config.yaml
n_experts: 24
d_expert: 224
moe_layers: [0, 1, 2, 3, 4, 5, 6, 7, 8, 9, 10, 11, 12, 13, 14, 15, 16]
router_score: "sigmoid"
max_seq_len: 256
Below are experts of layer 7 (counted from 0) of a mixture-of-experts language model. Rows are named router (the router's row for the expert), gate (a neuron's input weights, with its number), up (a neuron's input weights, with its number), down (a neuron's output weights, with its number) and show model dimensions 0-191. Each number is 200 + 20 x the weight over its row's rms, rounded and kept within 0 to 999.
After each expert's rows: "comes before" lists some tokens at least twice as common just after its tokens as in all text; "gets" lists some tokens that make up at least twice as much of what it gets as of all text. This comes from a sample of Wikipedia text that the model never trained on. Tokens count by the router's weight.

# expert 10
router,221,163,191,212,190,200,195,190,204,196,185,240,174,213,209,185,206,209,183,199,222,159,240,208,211,184,186,197,225,194,228,187,196,243,191,229,200,216,183,185,183,210,173,218,206,231,182,180,214,171,190,176,198,188,189,212,190,236,190,201,201,159,192,173,168,156,178,190,158,175,180,201,203,179,223,232,181,206,209,177,206,205,195,216,228,170,172,205,187,197,184,209,196,217,171,195,175,205,192,203,161,190,190,191,224,206,189,176,181,184,201,198,196,178,232,178,240,205,218,195,169,219,193,179,190,216,182,173,218,192,200,153,204,184,172,192,174,212,187,233,192,213,189,211,230,187,157,200,203,194,192,205,174,193,183,180,192,240,186,187,162,202,173,186,198,180,176,229,209,211,192,205,149,173,200,191,216,201,229,219,181,224,198,208,188,172,191,198,174,190,243,192
gate0,229,167,175,180,217,189,174,204,186,228,196,189,165,219,196,231,172,215,220,191,174,178,232,201,193,193,199,239,223,186,182,202,172,213,174,205,173,198,190,158,158,185,210,186,173,233,186,202,189,220,231,193,172,227,211,208,174,191,201,207,162,163,205,178,165,192,186,260,211,170,218,205,195,192,187,198,172,211,199,212,171,182,175,247,183,216,196,212,198,183,203,163,215,208,217,241,199,213,232,206,225,176,191,182,196,194,178,173,212,226,174,182,211,189,153,218,213,214,194,182,195,191,186,195,168,191,173,177,194,179,178,174,202,179,205,198,203,202,161,211,197,179,172,215,214,200,245,199,223,186,193,213,180,215,202,227,218,217,175,209,193,195,202,217,180,189,191,200,178,216,204,183,208,189,216,196,184,185,181,162,208,204,209,179,190,180,211,189,179,207,225,215
up0,216,166,166,223,187,190,186,167,226,195,164,187,182,193,192,219,211,219,235,172,198,191,237,238,195,193,228,248,180,211,181,195,202,229,217,210,176,209,163,221,203,194,249,188,173,254,205,195,169,205,219,175,206,207,208,193,191,197,236,160,165,198,204,204,217,212,143,207,209,182,229,182,227,179,183,210,220,221,195,196,207,190,177,216,166,206,179,182,200,139,204,209,219,179,200,213,209,208,209,204,192,174,202,184,202,211,190,182,210,230,166,236,213,195,193,212,206,216,212,197,194,164,207,210,227,232,226,181,195,217,189,208,215,174,191,183,201,211,243,215,181,214,178,204,199,192,222,170,213,194,208,211,219,231,184,178,198,206,180,216,187,178,201,198,161,187,199,211,192,221,230,204,205,197,207,194,212,218,225,200,207,189,203,194,195,182,179,197,215,206,226,222
down0,190,209,218,204,180,229,181,185,228,182,219,185,192,179,206,219,182,225,212,184,233,216,184,216,215,216,200,181,180,208,227,200,211,205,188,141,199,250,202,216,206,152,195,195,194,185,162,161,185,192,209,182,197,212,169,238,227,198,210,187,237,201,207,173,227,241,211,195,172,183,211,165,193,193,198,225,206,196,221,211,231,200,218,208,197,231,223,172,238,200,205,222,230,213,154,211,197,181,208,200,166,195,184,203,206,235,217,169,209,165,198,202,229,221,201,207,196,192,209,216,204,184,221,203,183,173,218,213,216,178,192,172,186,176,195,154,202,216,198,218,184,217,203,181,196,180,186,194,204,186,234,212,179,201,235,192,215,184,199,179,171,167,196,185,198,192,195,212,208,177,218,182,217,223,167,204,208,210,229,230,210,177,234,210,226,181,220,170,217,208,217,208
comes before: " of", ",", " to", " and", " in", "."
gets: "ation", "ing", "s", "es", "ers", "ations"

# expert 18
router,238,202,184,223,190,223,187,222,200,227,212,187,199,174,209,150,199,228,203,191,194,182,209,216,186,218,178,223,172,162,208,203,221,189,171,249,219,197,193,170,189,219,232,213,192,227,225,180,229,164,195,205,198,227,211,181,195,241,220,176,218,192,192,181,188,124,199,203,193,191,170,173,219,213,229,227,184,197,213,199,162,164,208,186,197,197,201,204,208,198,195,197,169,209,188,220,202,192,171,188,207,213,190,209,218,179,178,179,203,176,210,208,205,216,251,189,191,183,203,156,204,188,183,199,176,200,187,202,201,184,203,190,188,214,168,158,211,175,199,202,211,195,232,208,185,219,191,201,220,224,235,215,194,200,175,193,169,244,163,209,180,186,171,219,207,172,192,208,189,223,223,172,235,190,215,185,188,195,180,209,167,199,205,212,205,199,204,184,190,196,214,190
gate0,193,156,183,169,211,239,197,186,223,197,163,180,225,195,172,182,206,179,224,200,220,225,195,198,229,188,189,198,173,210,231,193,206,188,211,192,185,211,171,180,208,207,207,216,178,205,208,214,182,203,205,217,201,199,196,182,207,214,258,208,170,198,181,191,213,183,184,189,178,188,228,226,188,217,203,198,192,184,207,206,231,177,213,196,211,217,213,230,191,195,197,233,215,206,217,173,197,188,215,203,178,186,201,227,182,201,207,220,172,197,169,202,186,183,209,228,178,206,182,166,234,161,215,223,196,203,204,217,198,250,202,235,191,189,217,181,169,178,230,258,190,206,219,193,189,201,152,173,177,177,197,175,216,211,187,209,186,208,203,183,209,226,205,202,205,177,265,196,187,200,216,249,167,202,203,205,155,216,185,198,198,196,226,177,167,191,191,206,189,167,193,186
up0,186,228,210,204,189,231,199,204,176,203,218,210,213,177,195,194,146,211,186,216,225,220,186,190,212,242,217,203,179,212,231,210,177,184,235,171,175,224,160,199,187,213,190,190,201,238,219,193,197,209,189,246,175,218,228,152,231,192,207,227,175,178,193,189,193,184,224,197,169,204,207,171,192,209,189,185,177,192,225,206,244,181,194,218,209,191,213,243,211,161,173,204,202,212,219,184,196,179,218,201,218,183,162,199,195,228,201,217,202,173,246,187,168,207,239,223,200,210,196,218,208,216,193,203,171,210,193,209,214,238,191,178,194,172,192,190,198,240,216,208,219,175,185,228,168,225,209,211,229,214,206,188,213,193,203,216,210,207,217,182,210,200,216,208,189,167,205,181,219,193,173,233,173,198,207,201,183,231,226,207,193,183,186,182,195,174,160,202,200,198,182,181
down0,207,222,209,178,181,221,191,178,215,213,164,220,211,179,239,205,200,195,190,229,179,188,196,209,191,203,196,170,252,187,218,225,193,192,204,176,216,224,200,177,216,200,186,192,190,193,168,201,211,204,182,164,160,216,177,206,177,186,215,208,200,184,218,246,228,196,158,234,198,235,185,187,189,202,173,209,219,185,224,207,234,254,190,198,213,231,192,193,194,194,239,214,203,208,173,198,188,219,191,188,184,195,180,200,183,177,187,205,171,169,217,167,247,199,188,177,219,214,208,201,224,222,169,172,177,220,209,175,212,163,182,179,177,206,178,212,219,207,195,205,182,196,218,191,195,204,208,200,156,218,210,225,202,219,177,221,190,199,241,183,201,210,208,215,164,217,198,159,230,200,212,206,214,204,188,220,229,230,205,198,197,189,183,226,161,219,191,186,205,172,219,189
comes before: "9", "0", "1", "2", "8", "7"
gets: "1", " ", "2", "9", "3", "8"

# expert 22
router,203,206,218,202,180,191,188,185,199,211,181,224,202,194,174,157,219,226,200,216,208,157,247,189,193,206,218,193,187,193,204,181,193,206,185,219,199,228,204,189,205,208,207,212,176,263,149,205,212,190,186,183,175,199,192,187,206,192,205,182,213,193,180,216,209,156,200,188,180,223,232,199,162,201,210,192,183,188,202,211,188,182,229,205,199,174,206,232,193,198,165,180,217,198,182,177,196,194,200,194,180,199,166,175,198,193,204,168,190,231,219,238,222,189,234,166,210,198,216,195,220,255,189,164,189,201,181,184,217,166,255,198,237,180,200,186,190,216,172,204,227,211,209,203,206,206,200,189,187,189,191,211,231,187,181,204,182,178,176,193,200,194,215,183,210,146,161,226,206,172,207,180,196,208,226,175,212,202,217,219,199,203,226,209,202,170,194,182,158,190,231,213
gate0,187,218,203,217,193,219,196,192,197,214,222,212,195,191,173,198,207,230,234,202,208,187,200,220,222,240,180,204,175,172,190,183,234,234,190,179,183,158,208,195,204,187,231,227,217,217,162,176,232,191,200,209,210,212,188,208,161,188,182,197,207,219,217,218,221,211,202,202,194,183,203,229,179,188,205,194,189,182,221,175,177,213,182,193,222,234,200,204,248,187,236,176,223,206,209,205,190,194,167,232,190,179,173,200,173,196,216,173,219,174,206,259,223,188,218,241,227,220,196,215,200,200,187,196,184,147,169,206,226,205,204,198,216,245,201,211,193,190,209,203,186,206,217,205,200,205,240,210,198,192,212,184,214,182,199,184,198,214,186,194,197,183,178,163,192,253,194,203,200,216,215,191,217,210,246,190,199,226,175,167,197,173,190,200,234,192,176,154,196,212,188,191
up0,212,209,218,209,176,177,215,169,215,194,161,214,158,177,232,188,218,196,215,171,217,196,217,216,210,254,202,213,218,200,180,216,187,210,190,202,182,212,210,207,189,157,242,232,218,189,192,209,222,199,202,232,194,201,214,206,208,232,187,223,188,204,199,180,218,170,216,190,198,192,159,227,195,207,166,200,178,189,178,202,218,168,207,218,201,223,201,204,234,184,223,174,212,166,224,223,204,178,187,203,242,207,220,177,176,210,192,194,240,189,203,220,205,205,199,158,206,231,202,204,208,220,190,258,186,198,185,170,229,218,242,206,220,202,214,182,205,211,212,235,224,200,239,204,185,206,200,199,206,199,188,188,174,166,224,204,217,170,219,223,185,219,220,183,181,228,221,172,230,196,184,183,227,176,231,210,204,192,208,195,220,176,185,191,192,208,232,210,211,226,207,192
down0,183,140,200,192,212,188,181,195,214,193,212,215,164,203,215,168,206,180,192,212,208,189,233,204,211,204,228,205,232,238,207,208,189,198,185,221,187,180,188,208,212,217,179,168,223,187,203,186,228,231,221,202,203,227,171,162,209,189,228,221,184,204,193,207,191,236,220,187,169,167,195,223,224,196,212,205,193,212,177,242,164,158,177,199,197,202,196,166,180,196,198,209,222,186,194,214,173,207,197,183,196,200,204,187,190,188,213,174,207,219,168,192,185,200,209,209,181,206,194,187,216,207,190,174,227,185,205,165,172,218,219,184,183,193,228,217,211,185,150,202,202,215,184,185,217,165,189,200,183,195,168,189,194,211,219,180,173,191,190,244,195,241,181,167,195,168,212,213,170,221,207,206,160,187,202,178,194,182,180,222,206,219,173,185,213,220,194,175,233,151,192,228
comes before: " |", "1", "2", "0", "3", " |\n"
gets: " ", ".", "T", " r", "R", "/"

# expert 7
router,200,196,219,169,199,191,227,215,198,191,187,216,214,146,216,189,220,206,179,202,197,174,200,183,211,191,196,199,179,186,211,202,163,195,198,210,212,178,218,228,190,208,215,251,207,237,184,183,222,195,157,219,208,194,164,205,201,189,221,184,204,200,181,198,221,176,210,194,184,199,228,163,181,183,189,205,179,207,178,211,145,198,189,203,225,216,176,236,183,258,171,183,205,218,143,180,210,193,208,171,179,196,184,204,194,199,194,171,170,216,189,233,243,174,222,173,237,202,215,190,234,201,175,215,177,179,205,205,190,166,205,167,191,177,193,180,185,229,174,208,198,219,195,203,205,201,177,187,206,180,177,208,211,184,200,183,188,183,192,182,212,195,194,223,187,209,212,206,213,191,196,170,194,158,209,158,218,224,245,226,213,204,199,192,191,175,213,200,190,198,227,179
gate0,185,230,191,197,206,214,176,244,208,207,164,196,209,214,213,152,174,180,232,200,210,173,197,199,196,229,228,216,191,210,236,210,176,199,172,227,207,216,214,228,215,184,190,224,184,209,155,209,242,200,238,176,178,214,216,210,214,239,167,228,198,200,187,187,205,180,218,204,219,166,232,210,188,189,197,196,181,193,211,183,189,197,196,174,226,172,185,195,216,222,190,207,166,159,187,232,220,203,202,162,168,200,214,185,213,199,219,212,222,219,223,166,185,204,193,211,196,222,192,226,214,203,196,184,164,167,233,175,209,187,186,206,199,207,191,234,190,200,201,195,189,185,198,212,222,194,225,185,208,202,185,198,209,208,202,246,210,194,209,209,206,221,196,184,227,234,212,224,214,183,191,180,190,197,190,210,207,190,226,176,176,268,214,176,206,192,233,232,193,167,187,194
up0,189,221,224,196,204,206,234,209,212,213,205,226,189,186,202,213,171,210,242,192,212,182,224,183,177,212,203,200,190,184,183,206,176,199,210,217,173,220,155,176,221,182,208,192,195,191,191,189,202,203,204,221,186,199,176,207,195,208,220,251,224,209,223,205,197,161,180,213,235,205,178,237,160,193,211,201,172,199,249,209,203,212,249,197,243,195,216,213,173,201,205,179,217,209,230,209,188,172,237,236,212,219,210,230,221,208,197,213,156,218,183,180,209,210,199,222,228,191,206,219,234,219,176,211,179,175,197,192,205,188,196,180,137,205,173,211,186,207,215,236,192,183,152,168,216,205,217,189,198,223,174,193,185,192,187,220,180,200,176,211,196,221,210,206,197,216,230,183,225,164,195,193,201,194,199,172,202,195,186,170,207,210,167,173,207,213,203,219,213,223,209,193
down0,214,144,214,216,176,187,152,243,188,203,195,207,173,185,211,203,207,190,214,199,221,188,190,231,231,218,205,207,169,170,208,212,210,182,174,191,199,205,224,201,175,166,193,214,180,192,204,217,202,177,204,209,232,216,175,190,199,221,211,211,177,200,214,188,199,208,142,207,223,219,197,191,193,202,237,229,223,183,192,223,195,194,209,192,192,203,185,173,136,204,197,169,222,237,162,193,201,196,177,199,200,214,186,203,208,220,221,171,233,190,227,209,212,217,207,202,226,214,206,205,224,219,202,192,194,174,154,187,164,216,149,200,203,215,195,180,223,183,175,222,197,174,181,182,181,194,191,202,222,236,181,206,160,209,177,213,175,217,222,194,200,175,171,221,196,217,204,249,199,204,209,212,197,192,194,191,205,191,173,202,193,183,202,216,183,198,201,152,229,190,187,199
comes before: " |", " the", " L", " New", " W", " tick"
gets: " of", " and", " in", " from", ",", " to"

# expert 3
router,203,212,216,200,205,198,218,242,201,196,198,206,221,169,196,156,208,209,222,213,224,166,209,157,210,241,216,190,167,166,197,180,148,214,203,241,185,186,189,215,186,227,190,222,198,220,157,200,196,189,183,199,205,213,194,221,207,194,204,196,184,176,196,191,205,146,206,203,208,202,204,204,187,217,199,182,199,226,168,206,168,202,221,231,223,148,152,220,177,205,199,185,216,188,190,190,229,212,198,171,197,198,189,215,220,196,191,179,199,199,207,241,196,161,241,177,193,224,231,183,201,215,215,202,181,200,184,201,176,191,211,201,204,218,184,176,174,202,198,225,221,194,220,213,203,186,193,197,219,195,178,220,190,193,200,181,188,180,208,131,216,154,179,217,205,181,211,199,210,212,203,182,193,192,187,182,197,194,226,194,178,200,191,184,199,161,210,201,181,166,243,188
gate0,216,205,210,203,233,192,194,186,182,247,202,229,200,210,185,185,222,198,188,206,179,202,211,194,204,212,196,205,195,219,197,192,181,187,193,198,258,182,203,210,193,190,190,144,231,207,199,236,179,221,204,167,180,195,201,202,186,169,234,156,199,196,210,210,193,180,235,190,236,201,184,210,250,201,195,182,190,165,191,191,199,204,190,235,209,193,235,200,190,184,202,184,189,224,202,194,216,197,153,211,173,191,164,205,242,209,206,195,197,177,202,195,193,200,190,237,204,218,197,190,237,187,248,175,184,194,195,230,200,202,228,212,185,166,241,186,180,211,199,206,202,215,188,189,216,231,205,159,219,217,200,216,187,168,239,206,190,175,198,202,231,183,198,185,151,159,210,204,224,192,222,214,170,190,193,165,175,209,188,210,182,194,170,179,199,198,219,180,213,210,190,210
up0,174,182,190,154,168,214,206,205,208,196,181,181,197,230,187,198,183,183,199,172,219,226,198,182,188,197,208,196,189,192,196,186,170,191,186,195,221,249,196,170,200,215,205,186,200,207,213,157,206,219,211,182,215,194,203,196,221,211,193,195,214,196,191,217,218,216,211,186,207,189,159,183,201,213,243,205,215,219,214,203,165,175,180,196,193,205,211,217,189,226,184,168,206,166,226,176,246,209,177,211,192,195,233,202,212,208,226,191,173,187,219,192,212,178,216,176,191,176,139,218,220,196,192,163,167,187,204,184,208,214,213,198,179,218,193,199,177,185,203,240,184,192,190,224,193,160,198,204,179,209,169,167,151,226,185,164,219,212,246,179,201,191,199,250,203,221,196,251,163,184,201,204,194,175,185,201,188,170,205,194,208,207,210,213,200,234,224,208,205,211,201,206
down0,231,203,210,205,222,178,205,176,186,191,199,201,176,185,188,224,193,221,192,188,161,166,194,184,199,193,180,159,180,187,180,217,184,192,223,224,144,160,235,196,217,197,175,186,209,182,202,186,223,191,218,214,201,215,213,197,214,169,181,174,214,215,171,185,187,216,207,187,172,208,194,219,221,185,216,181,195,185,173,226,192,201,195,248,188,222,207,220,201,218,218,202,220,203,210,187,181,185,186,198,202,190,224,205,188,195,183,194,257,174,188,210,250,217,167,210,207,197,176,222,237,167,227,194,195,216,188,210,243,195,211,191,205,221,176,174,214,196,169,195,199,207,181,174,199,194,189,179,189,194,149,221,197,216,197,183,173,195,140,192,210,185,215,199,183,193,186,154,210,202,185,207,200,207,227,184,230,199,175,181,184,208,216,209,186,174,164,199,166,192,220,222
comes before: " ", " —", " +", " −", " L", " Total"
gets: " |", "|", ":", ";", "):", "="

# expert 15
router,211,221,198,229,185,182,180,217,202,171,192,193,198,230,173,169,220,214,197,185,194,200,193,230,199,214,201,212,220,201,209,175,191,209,167,232,209,178,189,176,203,222,185,253,190,214,179,186,198,213,168,172,221,230,215,189,201,169,219,208,203,171,165,172,197,165,194,227,188,216,224,149,188,232,222,208,206,196,212,207,169,154,181,235,174,191,188,213,189,213,221,190,163,196,210,187,180,227,226,206,168,226,163,208,241,198,178,212,222,182,224,199,206,189,237,204,209,187,195,191,194,223,174,191,204,189,221,201,239,205,209,208,230,195,189,201,166,200,194,191,203,231,241,182,210,185,195,211,186,208,200,218,233,203,203,174,193,181,172,177,165,192,183,228,173,184,188,186,180,197,208,195,199,197,202,174,187,218,232,187,192,227,196,217,200,157,207,205,177,215,237,208
gate0,150,200,197,156,231,222,184,182,204,191,204,201,160,186,215,238,231,213,221,160,176,197,197,176,193,164,210,176,200,227,226,178,197,201,175,149,227,251,192,206,177,228,241,243,203,194,210,216,190,197,195,223,180,202,186,219,197,197,199,194,190,201,205,187,209,185,232,211,200,207,207,206,187,181,220,219,187,167,188,219,215,190,191,207,177,193,203,202,189,172,218,189,196,218,160,190,184,192,198,185,204,231,196,199,183,200,200,228,206,162,175,204,237,184,182,219,226,245,198,211,208,196,186,203,203,181,198,205,217,215,227,196,210,207,192,205,175,203,194,194,150,222,179,156,211,198,183,220,197,183,199,182,203,162,176,187,169,225,206,214,198,204,194,224,206,205,234,222,181,178,188,198,186,233,153,204,188,224,208,194,225,202,158,207,172,199,202,211,221,207,212,224
up0,216,203,226,226,174,173,216,226,196,204,189,192,248,209,174,183,154,190,185,222,225,181,188,230,214,187,235,235,208,184,216,241,199,182,217,209,195,186,211,225,230,208,190,147,208,212,158,197,220,200,228,168,200,210,228,199,185,224,202,208,244,212,225,183,225,208,201,165,219,212,169,194,218,187,202,167,213,233,228,175,216,204,226,196,182,149,196,185,208,249,193,214,205,171,200,214,197,209,215,207,207,214,215,196,216,205,206,223,182,226,227,203,160,190,210,194,191,178,182,198,202,186,199,195,180,214,196,194,199,194,192,198,192,194,194,189,217,201,190,210,224,198,246,211,205,214,238,178,165,218,195,209,194,240,231,214,235,175,215,206,192,205,200,207,215,225,161,204,220,181,218,203,188,181,240,197,196,171,201,236,203,184,215,181,197,201,184,172,198,188,203,191
down0,239,166,203,227,230,203,191,226,209,221,209,202,189,173,205,243,195,231,210,207,222,181,210,196,225,208,203,186,206,215,236,230,203,191,193,194,230,223,210,205,198,174,206,216,237,188,220,174,189,166,171,213,216,183,203,204,202,224,230,181,211,195,205,193,224,212,237,211,166,182,201,191,207,198,179,165,196,163,193,185,194,198,208,201,234,207,182,168,208,197,170,171,168,207,205,218,201,215,214,184,253,223,191,170,234,239,238,193,177,194,201,202,253,196,226,205,215,199,236,206,187,209,217,203,190,217,206,189,201,222,193,180,172,195,197,208,198,178,183,205,185,189,221,183,214,213,196,199,184,168,169,157,199,174,184,212,185,239,188,228,195,206,209,205,195,208,236,218,182,176,167,197,221,247,198,213,212,193,184,195,185,209,186,204,196,233,202,206,223,170,232,172
comes before: "-", "|", "==", "The", "===", " The"
gets: "\n", " |\n", ".", ".\n\n", "\n\n", ")\n"

# expert 12
router,204,163,230,193,213,175,173,182,199,196,188,189,199,187,177,193,191,233,185,229,220,197,223,196,220,223,213,202,188,161,205,179,195,216,203,203,176,204,193,186,206,219,220,210,155,235,190,178,218,177,145,199,204,249,204,181,214,220,184,188,218,156,179,217,200,207,193,188,193,210,194,213,191,195,198,196,195,179,173,230,155,215,224,190,208,206,195,214,195,191,164,178,187,224,203,163,211,204,212,188,174,160,193,213,219,189,184,177,177,204,213,239,241,177,243,173,201,224,223,195,185,199,237,183,210,194,176,172,191,226,212,223,216,188,174,197,192,173,211,198,215,223,204,173,200,199,184,170,217,221,181,226,213,203,160,194,195,244,217,187,199,205,180,205,205,178,161,203,202,204,201,210,197,151,221,175,206,212,189,194,197,221,194,216,175,169,197,169,187,206,225,217
gate0,173,175,217,232,195,179,188,189,176,200,184,222,229,224,158,176,220,191,203,198,194,144,199,220,151,201,204,185,196,209,173,204,213,194,186,172,189,215,199,199,179,210,198,217,192,197,195,200,224,240,208,181,204,233,190,184,237,214,230,222,195,164,193,189,233,210,206,176,213,216,214,209,208,194,193,223,216,219,198,203,166,235,150,228,194,219,213,185,223,236,234,180,205,206,199,185,194,209,186,190,190,205,217,206,168,223,171,230,216,220,190,184,231,213,212,222,218,216,211,207,215,209,191,209,171,194,207,205,206,192,191,170,189,188,239,218,183,198,222,200,235,210,209,205,190,196,176,195,208,182,196,183,184,203,205,213,221,213,220,228,226,224,181,222,163,218,190,206,176,227,233,181,188,216,208,156,206,197,207,154,184,202,186,161,205,184,205,163,191,223,158,218
up0,198,216,221,198,201,216,206,236,199,209,197,181,192,205,231,166,187,206,199,202,177,228,180,183,242,199,208,217,230,226,198,156,224,208,233,208,186,168,187,168,211,196,251,192,187,200,235,195,186,223,243,234,167,217,186,216,194,203,219,215,209,187,179,173,192,188,214,204,246,208,179,201,210,214,222,205,220,211,188,204,214,181,255,218,244,183,210,228,217,204,193,223,199,183,157,207,204,202,178,239,218,219,225,221,168,232,201,215,171,214,198,235,189,196,219,199,223,198,229,183,200,172,207,205,195,195,205,202,169,210,196,201,207,233,192,218,229,180,194,205,235,177,184,196,214,190,183,180,226,195,228,208,200,228,186,212,201,184,219,192,171,201,216,188,195,198,186,220,213,196,185,166,219,193,204,197,187,194,182,175,219,226,164,178,203,178,183,240,208,213,219,221
down0,203,222,200,181,186,198,233,236,158,228,225,206,181,186,218,209,219,219,220,223,211,178,199,214,213,225,234,207,221,169,191,213,171,159,202,226,221,187,180,214,218,205,220,215,232,194,190,173,236,200,178,184,221,205,173,190,191,183,195,213,174,218,192,194,194,231,228,203,203,184,207,224,176,210,187,190,162,182,222,184,240,185,225,192,198,206,214,233,215,192,193,202,170,160,192,213,217,197,155,186,193,201,212,212,169,187,217,196,217,230,216,205,230,197,205,197,196,186,190,195,181,229,205,185,194,210,186,200,196,229,229,253,205,201,235,179,193,194,214,195,216,204,219,197,192,183,207,211,188,181,226,223,210,223,191,214,227,177,171,192,204,162,217,190,225,208,206,208,178,238,133,200,211,211,224,192,215,200,189,204,211,176,234,213,204,219,220,160,201,174,227,185
comes before: " |", "0", ".", "%", " |\n", "5"
gets: "0", "5", "4", "6", "7", "8"

# expert 8
router,232,180,188,211,196,186,227,206,222,200,175,187,199,174,173,192,186,222,166,236,196,193,191,202,236,222,204,217,181,179,235,163,181,203,184,198,215,197,221,243,203,235,195,233,181,235,167,199,202,177,166,216,207,208,201,186,210,212,198,179,217,189,180,201,199,192,176,192,150,163,197,189,199,211,187,200,174,176,163,237,189,190,197,206,227,202,167,213,199,249,162,169,210,198,181,172,174,211,187,165,169,218,207,190,230,211,178,172,204,205,224,221,213,226,213,198,201,206,217,178,225,200,184,200,177,171,187,199,198,189,230,191,193,197,186,199,202,205,146,219,229,205,214,224,206,208,207,203,200,194,206,195,208,165,177,190,188,207,197,154,178,187,226,188,199,185,157,211,202,179,225,175,188,225,218,181,177,208,208,205,204,239,199,212,219,202,201,198,171,227,214,200
gate0,209,189,174,196,201,217,231,209,217,189,221,209,197,190,208,190,221,196,233,183,236,194,198,193,200,183,202,204,207,220,164,207,227,203,213,215,173,232,199,196,199,191,180,233,176,170,219,196,202,178,171,157,191,211,202,213,188,202,204,214,188,222,175,199,230,203,196,184,193,203,233,197,180,176,231,216,180,183,189,188,207,204,243,206,194,132,187,208,165,179,216,182,211,208,200,202,237,199,232,169,206,215,193,235,200,183,173,197,165,196,182,200,172,178,208,220,230,191,207,167,187,211,209,202,245,200,193,208,207,227,187,171,203,196,134,204,157,157,199,157,179,200,169,219,225,209,207,226,188,174,216,199,187,213,223,199,211,193,195,213,199,198,230,227,220,217,202,205,216,190,176,166,182,211,181,209,208,223,200,201,196,195,247,209,213,207,197,209,174,197,160,187
up0,194,206,178,192,215,215,200,184,204,206,204,196,207,197,213,190,221,202,211,187,215,248,209,214,215,184,208,210,221,194,208,206,205,187,207,178,193,201,196,211,227,187,214,208,228,187,226,173,239,207,150,200,175,183,255,192,190,181,226,224,184,208,169,192,196,194,219,232,166,196,192,192,178,193,233,164,220,169,190,173,219,229,246,215,229,199,184,199,230,225,199,194,195,201,176,191,196,178,227,185,172,209,206,233,182,165,207,227,206,183,167,195,195,176,213,198,171,207,207,217,236,208,219,184,200,203,191,195,216,220,166,178,205,188,216,209,177,203,253,168,179,195,162,178,183,215,233,206,213,178,205,195,192,150,203,207,210,228,220,205,212,209,207,217,180,221,203,218,197,208,218,229,178,179,195,167,157,204,198,200,201,142,181,197,227,193,175,198,185,195,185,183
down0,188,201,194,200,218,200,183,229,203,166,185,179,168,225,207,184,211,213,203,188,198,238,168,240,200,217,190,208,205,189,209,195,218,205,191,201,199,200,213,188,189,211,213,202,210,232,190,250,195,192,208,221,206,186,188,172,202,255,176,181,201,211,240,214,195,190,210,191,232,170,175,161,170,198,201,190,208,181,214,239,191,204,185,201,161,187,246,200,186,174,181,180,180,197,212,173,209,202,188,199,190,161,188,166,199,183,232,210,201,207,208,160,208,219,192,213,169,225,171,191,157,211,204,224,175,233,193,211,172,170,222,201,214,189,201,211,203,219,204,249,173,214,219,228,201,218,195,210,188,224,194,183,225,214,192,167,187,202,179,195,225,221,223,223,216,181,209,251,178,231,200,217,213,229,199,215,193,177,212,214,233,208,193,185,219,246,203,212,208,185,198,214
comes before: " |", ";", "–", " |\n", " ·", "ico"
gets: "i", "o", "a", "2", " N", "ina"